config.yaml
d_expert: 96
d_shared_expert: 128
balance_bias: false
init_std_router: 0.0213
vocab_size: 14657
beta1: 0.9
max_grad_norm: 1.0
batch_tokens: 65536
max_steps: 7763
dataset: "wikipedia_en"
Below are experts of layer 3 (counted from 0) of a mixture-of-experts language model. Rows are named router (the router's row for the expert), up (a neuron's input weights, with its number) and show model dimensions 0-159. Each number is 500 + 50 x the weight over its row's rms, rounded and kept within 0 to 999. Numbers have three digits each.
After each expert's rows: "mostly gets" lists some tokens that are sent to it at least half of the time. This comes from a sample of Wikipedia text that the model never trained on.

# expert 51
router:489399418547474462426509503501513466565493584480503522419477453412489494535552563405443487449481507548537477481546466486470492449480580514531507579464561496547574434510526549488497501454585556536568413531467478472592463545612501474553453514411501507501539505562451562403461503518505627542442440506563469440449491546493558516523519463553471495492418618468578527400522411517472551497529523577549439508527507473519458542595511490558602621564447494584488463503534422507524537533532523
up0:451466504486413518569545526483430496535511510466534467582501472520494501476497557458629486465526478476581475466536477555499517417432397493422491576527553493464479624594537534524584400515488500419546581450458477498449490423511472532544473450561516451467456485548436438590418473512533627570607484506562611615588566519426471514531565501467483508558463548498508471482559476455479428481573545475451482508527466524386533486496475492495538528479524516537476544432542463511399493446461530
up1:590449484519514464485501530501522465431532522416551522470534499565501474537489401388550436520462458484552543428543559484567520430509473456435479547450551510449502424648572555522515483372460519516545467611520474439489540439505589357477512493523499521489513478482511465551395573535530550495551499421490546526552520582558475538524539464427514496470455450469532481409478569563465598444556566481609498534494447480483470481588512525514496571444534483547531508430545450506573532457559438
mostly gets: " Roman", " German", "ș", " Israel", " Italian", " Marc"

# expert 87
router:474548492503501534545515547471580526541396560476463436492463516501458400450557519389476493648493480560463495518547602570428498541415444486476554493538491464548539523503426361540581492541461591529563498512493398473478518524446557511473501502491420437419596485471493487551586495541435502456548525435578436504414562557475590525457475484491468506448442463601493521484552502492460558517434522574498518532568530535497517428449531548504614561431513499462448544510530473512558490463563541
up0:561580438601568440490500502551494460497466402414455512500491513538499452511485424468497470526485487473559508512520488480471515529508484497444464435532481488536458463546490493550602538465493532496487500618521493468619455595526578534505370534510480410542542526495417481524441415543465613536529503492471472605546487478442489512580442429562531565532436596479537549418513508458569448517514483426519589538571529567400445569478460596478581583460562532475483490431452478527522576447518511
up1:455507502503533478484472552492520497569430472556470523470602490609533483584502514476428519500458468468511476358453425520407494414477483492524560519587516470434513414561507545484509606502516580575486492393475568485519483420491514560438428443560474479539584538512469501479370455615446490503511450563552497458526441463567508477472606452451501465499493519425440409474466553448578484405515512432545534525410521475527482583444477484484530465431449473503491468601477451502444550454505487
mostly gets: " that", ", but", ", which", " she", " who", " they"

# expert 89
router:452576530493447541538525449515439447577471465489505494549528376580579434566455438531540602552410582472423469550558393447581525524531480527535493452556478467481420515528510542403448509578546558451408402513455527506473562486541539468512448478558567473501488446443510449426427501527491432534535469425439445462471526497454441433503493531517541517480568479478524431592471580547572448524427491457452552479562591517587435539494571454515456527456497574485496513486459567472523515520481420
up0:524507563446571540416495504449485669490491582449449529462444468535546434497508558567526515448505430503480516556530493429522497513510593441537480528524424499440649519484424518504534445522497416559494442494370398475509539536480575462398510490553515459511439501546460493518566424520475515470561609485493502496386515520597497475437455515490565517554452571440444500462462540534528493548462513458530430470534487519481446540498520519488518474452618491541534476411616514516535421490433491
up1:459527540409499525510511482575493499507603422399488538484529511458575499537412450408455510482557470470559439510554495463409444519493432491440389558542525616511482489487528401510488490494522504465539540514569536487555489536449547514466645450539600489533465477526464452528417465537534563527598463512534509524493567461506475536505518592512577468585474465557546527530645556489472501469485488452506517469479487449470445534603540563477581509463541515456629542506492437608509494492457425
mostly gets: "s", "s of", " various", "s |", "s (", "s in"

# expert 8
router:390503505467515544437491499458540515525467397523438463513476454487479473490467539472526529550460473450456410474539435545432498477484544517532491525491577485494548545477453472617557601473527503490503462389500429530531541476468417417481563555521507509429567418519498574536466557473485422448529549498515537491416498617537521559466548497450518503427567434521457478523562548393500538428528568518498479495465443471360483528561467469438433534537408478478423575451590514482457381538605513
up0:445457453473506521538468530454377442541430438492505420542508452603470486586562443525430449489518485487554569431551499388495553488406486461394539477455520547594505490546426555504569523479451525643460549490525477468459501548580491506576476513512553491484479510489491567504517473449542559460572582467445499523476441527453454500556559479571498467461533468443489474527535473553454512557389565500591515479476437491437515485456387516489350526494507454454451522561535517506513487487550377
up1:496538482615558515523473597579553457553431542430636425542493499537459541507495449464609530569444408496492472575420505532453510476529534409476392523566518465509474566458433556568446497448545543488456504471462533488542486485446499564488491488489470470475535494508598489509499485455454467498532392595501469574385533474536509510568543467511580457435473502404504534537470530441410486519504515500484538524493486539472551598466553513412509348505512525519415470507579515462435495473512589
mostly gets: " after", " during the", " in the ", " through", " before", " after the"

# expert 49
router:593449481521502448501476546484520538447523548479446529470453608474488431421486501490489512525583465600554581401539427484517557457466447560516534535431531620367578456484415434446594528555552534477547499400625515544447469507472556425526448467554515495461442473491586536552511491510471519529443445420532561571561444542522499523517514527424403574492479487586555477568516472519499530481556485485481424499465453470484546567530525521501580567494543432512445485571536547574521446511488515
up3:516481502466512500474477498496574486449462537526528465451522477584530463535465435504482539519595466588511468500423614477591622496483444475483521427476508522470447594460465523447514535517489518514401524441451625527595588333448424521448558465496483511494506519465488447477505562490473478486467454523451508532614484530543473460435485502524566488470416426543462472572580561535563527534489433512473508523467473507533542580401554509552591506521538562463659548466552544544456534481537495
up4:334456516548470457497402442416583455502489572569489526531577539467512451540446497446561509429500478500463469505414386509567510373589533518472535550502534448554480527469426467558538512513476507550534427558457413424476452487517461591460465506496453505453510527465424564454510448506491464499529493437568417504486452439594582505500533499611381387480499532467416511492565461481563476501416436500505552501451486516476505521547496490502566517451588569435518495494467489524559475513521546
mostly gets: " Re", " re", " Be", " Le", " Br", " Pr"

# expert 23
router:466489556485493506522390483525513473518512446471533534489597457560530477571451511519494531452501478452499426532454494493575423516492575514438484441538455456572438497534477588542499601456535418433466570583504483454451430564459514470576500551499470482548463495436471439504450415574524607525467521572476442475579429491451478502518541495563566571448528590469514418574524426544517478552511456421481528464581591521550535584391497401540496440487470497417574518435496607499526560457457460
up0:416472466537519391477538530531482527481447548473517513415652468515540499536555583531515516614577445558457463501544471448505402554491433464523462449597440571544509493493385471579403464456584473446425507493468489534534500569561564495388497539594547521519566502496546411509471443575535501550511507533482524510449487433504481523453524489515485439574511512431531449508545376445426559452537481480502491486440492402482468549437477496525548476531483449545516436478481514524516563424582565
up1:488501479457509476483477492498406452475533468569531465497509664432471403465511513470506492492492531529578457565438488593493492492562436544531576472528484504505343430509543500481467566596497494559474518450492452562483524443433475503467516463580495507436437419499477530502596478565480550538399471480414612502521442541513582557521505544506447444462546510566471460562543401503472472551534564512594419552496447558578478479475513502540489502516496441420509463596436386508497440551556536
mostly gets: "es", "res", "ats", "ops", "ares", "ers"

# expert 28
router:517562439398587503553479532535416502506419478512528474439436426522560440555585472539466510567486530523437436483478522407507457595466484513448466397547447466520464584547472555453506467452524471458507528488497520469499525440513492474536445455587570533417511526542555450493398464534512483591508397511559484582500471425479584454474534491531557449579574507521423526574416544586541444426439469491532553555442557436591543517425463444480557432550532505473546469575518498451475519444559458
up0:498464472542434571486459561523464568419571509539546515515487544452530491468495511469495623529435494468604426489509542523461479531408540541506444476485453501524466456549579440506519494558406599485505495483426469496416487464595527557553455533512434414483512514461440535490537517505591502529448509457501494506502537525428516406503519444450467476510491569514544476481590560498518508403538543564517516504552526474586460606500522417362539427509510604494418379534465485535377576469503426
up1:523489470559439518479399574503466402502469549489514522535552510519473565555544478542458436453399584392456513458494405488457538499626579482468565489563518459503460544498530640445492434541419499418425449493561563406531494487463514601552560442501419570455487474559458496446470526572523455466501473507498542507538514443520446461471490443522505587485459520471531438537521511583575504565581511519468523573593466503526534584446604462469489532455550400501471491574530513516522542465483546
mostly gets: ")", "),", ") |", ").", ");", ") and"

# expert 39
router:407528449413518507406559495390556577541452582457424565484514495420528483462599523464509466480512469581563460426560429481491478543474503405491533515529537519448569479468526376512443516485399456549554473437540587520514527447413513496478555494558443482522506487491537463453482522443520423489506590614569500502464505592586525504425551470548481434477479482485488550443495544521420497496457503496511534417542506489469604432470480490517550516471394494461530613587533468437488507550561557
up0:566517441492487474517494572500491472474453487436528543442617489495467548549432490574513445531470574531571460442553455456449584535493529497477519504568502489455430473461512520551555544426529515459627405461557508511499538496539534599498441567475459502599539476436568496523484612411525532555576464540496467610587539449514483454422454535527476490548538550482513477453553477504479559623497494498359498591559534575533421529509457581530507442443502575511524421496464539529438517471577535
up1:472519528517520445512497532579439486517569516434507521575432463479535458445496574495477542501599458538565492495569545530462405465589586420587488494457546601548444481488553459535473470463498517520488611543482575466499497413510550541578541619441509526495504566575563491469581527479557530519535440505467444497510474566429557497508465494536504501470498487471606446354597519454509487498495446442512604482438459506488481549471446456476446531443466503463554561442380465503487589470527386
mostly gets: " most", " used", " still", " known", " described", " special"

# expert 93
router:568464564531540431546408562550551485509414494529537606572538439526447569452450543553576463490517517428521463455419509441405529558566526452410579483550468466444467531433466527522464490474455492496469526511475443479444559524489561544565500491436446554603625533532532590535489506444544516476566514615400501520545499510515484437508527573553521503508427469558412447444536549488547432509460487455507466530586518560522492495388469518473475450579522504425557451470476436523574564487448454
up0:499444465494546677479551524449480387445446561525463536445558557557523490577414483556452484474532541559457541594572526488497540519401481530568469485456470479340461482522518507491518497417514503500433574497452512426468446557500540510466399472488452518561522496451583482537460444524567482528533513544425458445544488516489459553512557542430531571470478476392528461489527465513539462371427513482578541502554540551569523500564522561480539431457513462506512471532476497538407516551407445
up1:548586484473459491512428552536508452602455528444474472487525532589453501442535550500503462552499476566626501475416472482422530548482470552456511559489494523535525447437501448427477508462589456415582362544570587466470540541548470538492457463470483469581517472448569505411434539512499460397559571395466554481500550512559457456476520510463472491474510414533492511513500500455457494531430488482539553478474516529466433485569433608531525416588539370549521448470464503520513582537602466
mostly gets: "ery", " days", "iving", " Street", " hours", "one"

# expert 120
router:532447440441529522441457495490529604571469414460432432399476486478512532514533475361442493504468557586528422528513464562416457497504513413539514526594526480444497459412492450538519563497508621440548451480547449509558536475431447489441571431544463513487626504476502555425531532523551408479507480589579506520478497545475546505405568487532480490429458446479457488518450504412452513499519538482559476555537495479413509504534498502519608518452520456472420542480606494533508422587539554
up0:483484452482466413555459468588369542523513429472418513431479450427421454488536536428457443510502518516507516552460448444507504453526474425425392493545535491458476517560558431461576565476528451451533544437531468547539453590509559511469509525445562489648594593538527530468465477454548514515551553488525528396484618463528586519475493470572512427534551501485514538513495495425489482448502580455560428574495456527481506465457370491486569594545451544544489538523485492502472413454505491
up1:516488523510521520614512483486554527489505417439479510481468450680480505479548542525461490549528492506502517550384402542448515504485515527473536488523427603455503478566563476537544473513481464478537484484444523569513530545490478519444469507560477496558558541563447521490570474466531530530561504446452384557535513370484414519489479568484528538518449488558542479520601491448471501427443512531546567530509371634472482463600397449356480509504581441472513436535525579526484496485531525
mostly gets: " after", " while", " later", " said", " there", " then"

# expert 83
router:471523492391472538497462476445549536573419496451499427517545458553573484562451438511517533491442474465430582503503454535566476492436529411578477508561462498443448452489542553426423511407426479511457570464622445455597544517436557452437544484531527470470510490449463494553513459522425456456487595556502440451440449545471584484497451425529447566477531546519425460566483562513481480536506564579539577483535542522462563503486562462409412425475437529497506599410546466523471521465583452
up0:476487577503551449435454453481483485513425546476528500494604497514553615432500435492457517516524651536517518552424526457514409515424450492497388423487493486488584595480458514517468553468518521503498522580536484495580347569507555517453450573568530527461536507532516507560538493559518519624552496526488533455542485445499418531532466515496500551457531585557433428519509509457470545529506510458511467550535506467487444465508505518537548550528468545446552379487474542387495495337562479
up1:519590508570489487553565502512376474523497494538471555525494496452393461489420559470539515519532495530464541500489411472538636479479478499523566493520482387466574497542460452566567471419508473376511503536422510494463559545469523450445508480454553443569456453517473618591439521426525577518506502488512490595542549378499508491368524578562503454523475472569579512545560506479521448460463534525520498496547519496567582500417551439467561522525459557410560546509522495470528520521579440
mostly gets: "ed by", "s of", "s and", "ed to", "ed in", "ing,"

# expert 122
router:426463599501461421462633487496554575382494494499472436507563519422426395487534434519565495572547459612525445490504424460489511452486469513481482551475501452473455543481531465474547537474540479598553481484535460530518519475549488500459567500484409456550561523628542491544451520504500488460435451455559548526531445439543615583423486507553468617548516463504510541529430549476493427531537522472481579546562449518455588431521530500436463536470449502479405516561520504452513499573546590
up0:533412524536524583469530543435508526445507423426483479435490549560569462476492514496488518481486403515537505472541565424463579499546550561466474589516432540506485488517444426492509502626580479519492503583594600515483457395558513584478476462547529474447502530556525481524498475457548559451398543502569558631482486548405472509518471595463464534417446448459508435437509464497501499573443603532519417496523573434511522429452469512553526514472486478437450414425564580558514461520520528
up1:482500464531489522454399532522551450513522470558530413602524431540476431556551502387569523493491467451530490516441521485602436498438574506494374524453569428509458521540549488488489551470582454489483501450476500466437417610550507494410576507486588521428550501541480593546539530450504496524489519458537477543468498563428538442536529425415577493497492420457602506516528460576548423511516568469541500569534580499495401447521482509462589504490488501453546509623416467562470483488505425
mostly gets: " third", " long", " single", " high", " major", " down"

# expert 18
router:495499505526519442538579578552490505447461517434489537537512540583578478550572474549544464563554594563523479404418458430557493527517572384500511469580548452383505546511503540522483491561488477499460463488475426457452536580551546539423596458406493459548574456573523417547543521516496586489497457499494518493434494474511549415427532533517486531495561449427565558519432450487526426564503450561470479475592421529547445446416554437541486496502519563511466443558521399546480521534433430
up0:528432481459442571521489569527524516422568466445509529529461510556522586513462503561522507419508540425552535506511522578484556580518464512411520474520506498615502466463452603471447612501475465385523406535471482462484366376529529561546523523582514514530483590449398500601436432457478509517609515555487489448543466464570582502484528479450550487495552527494523535509478492505570484589523564535515522430549405481410529533542460523566523439544444513631496508504522512485491473509487475
up1:521496533449466491542518548508466476514543551374509530507445564436502476481430490436541516546633534540470491488555465516446543507499435443475449443419572527448558504500480434489532468510462541561575608338413488472572482605469560534481493528485513546456506522371513464643479538566520483536483464482533468520502556496574485468525430539345473580562478455520571524556504489480477513464526472514438496532525444495481549406485572468447461443446544532412468489458550461568524488442493460
mostly gets: " American", " English", " Indian", " Black", " Green", " British"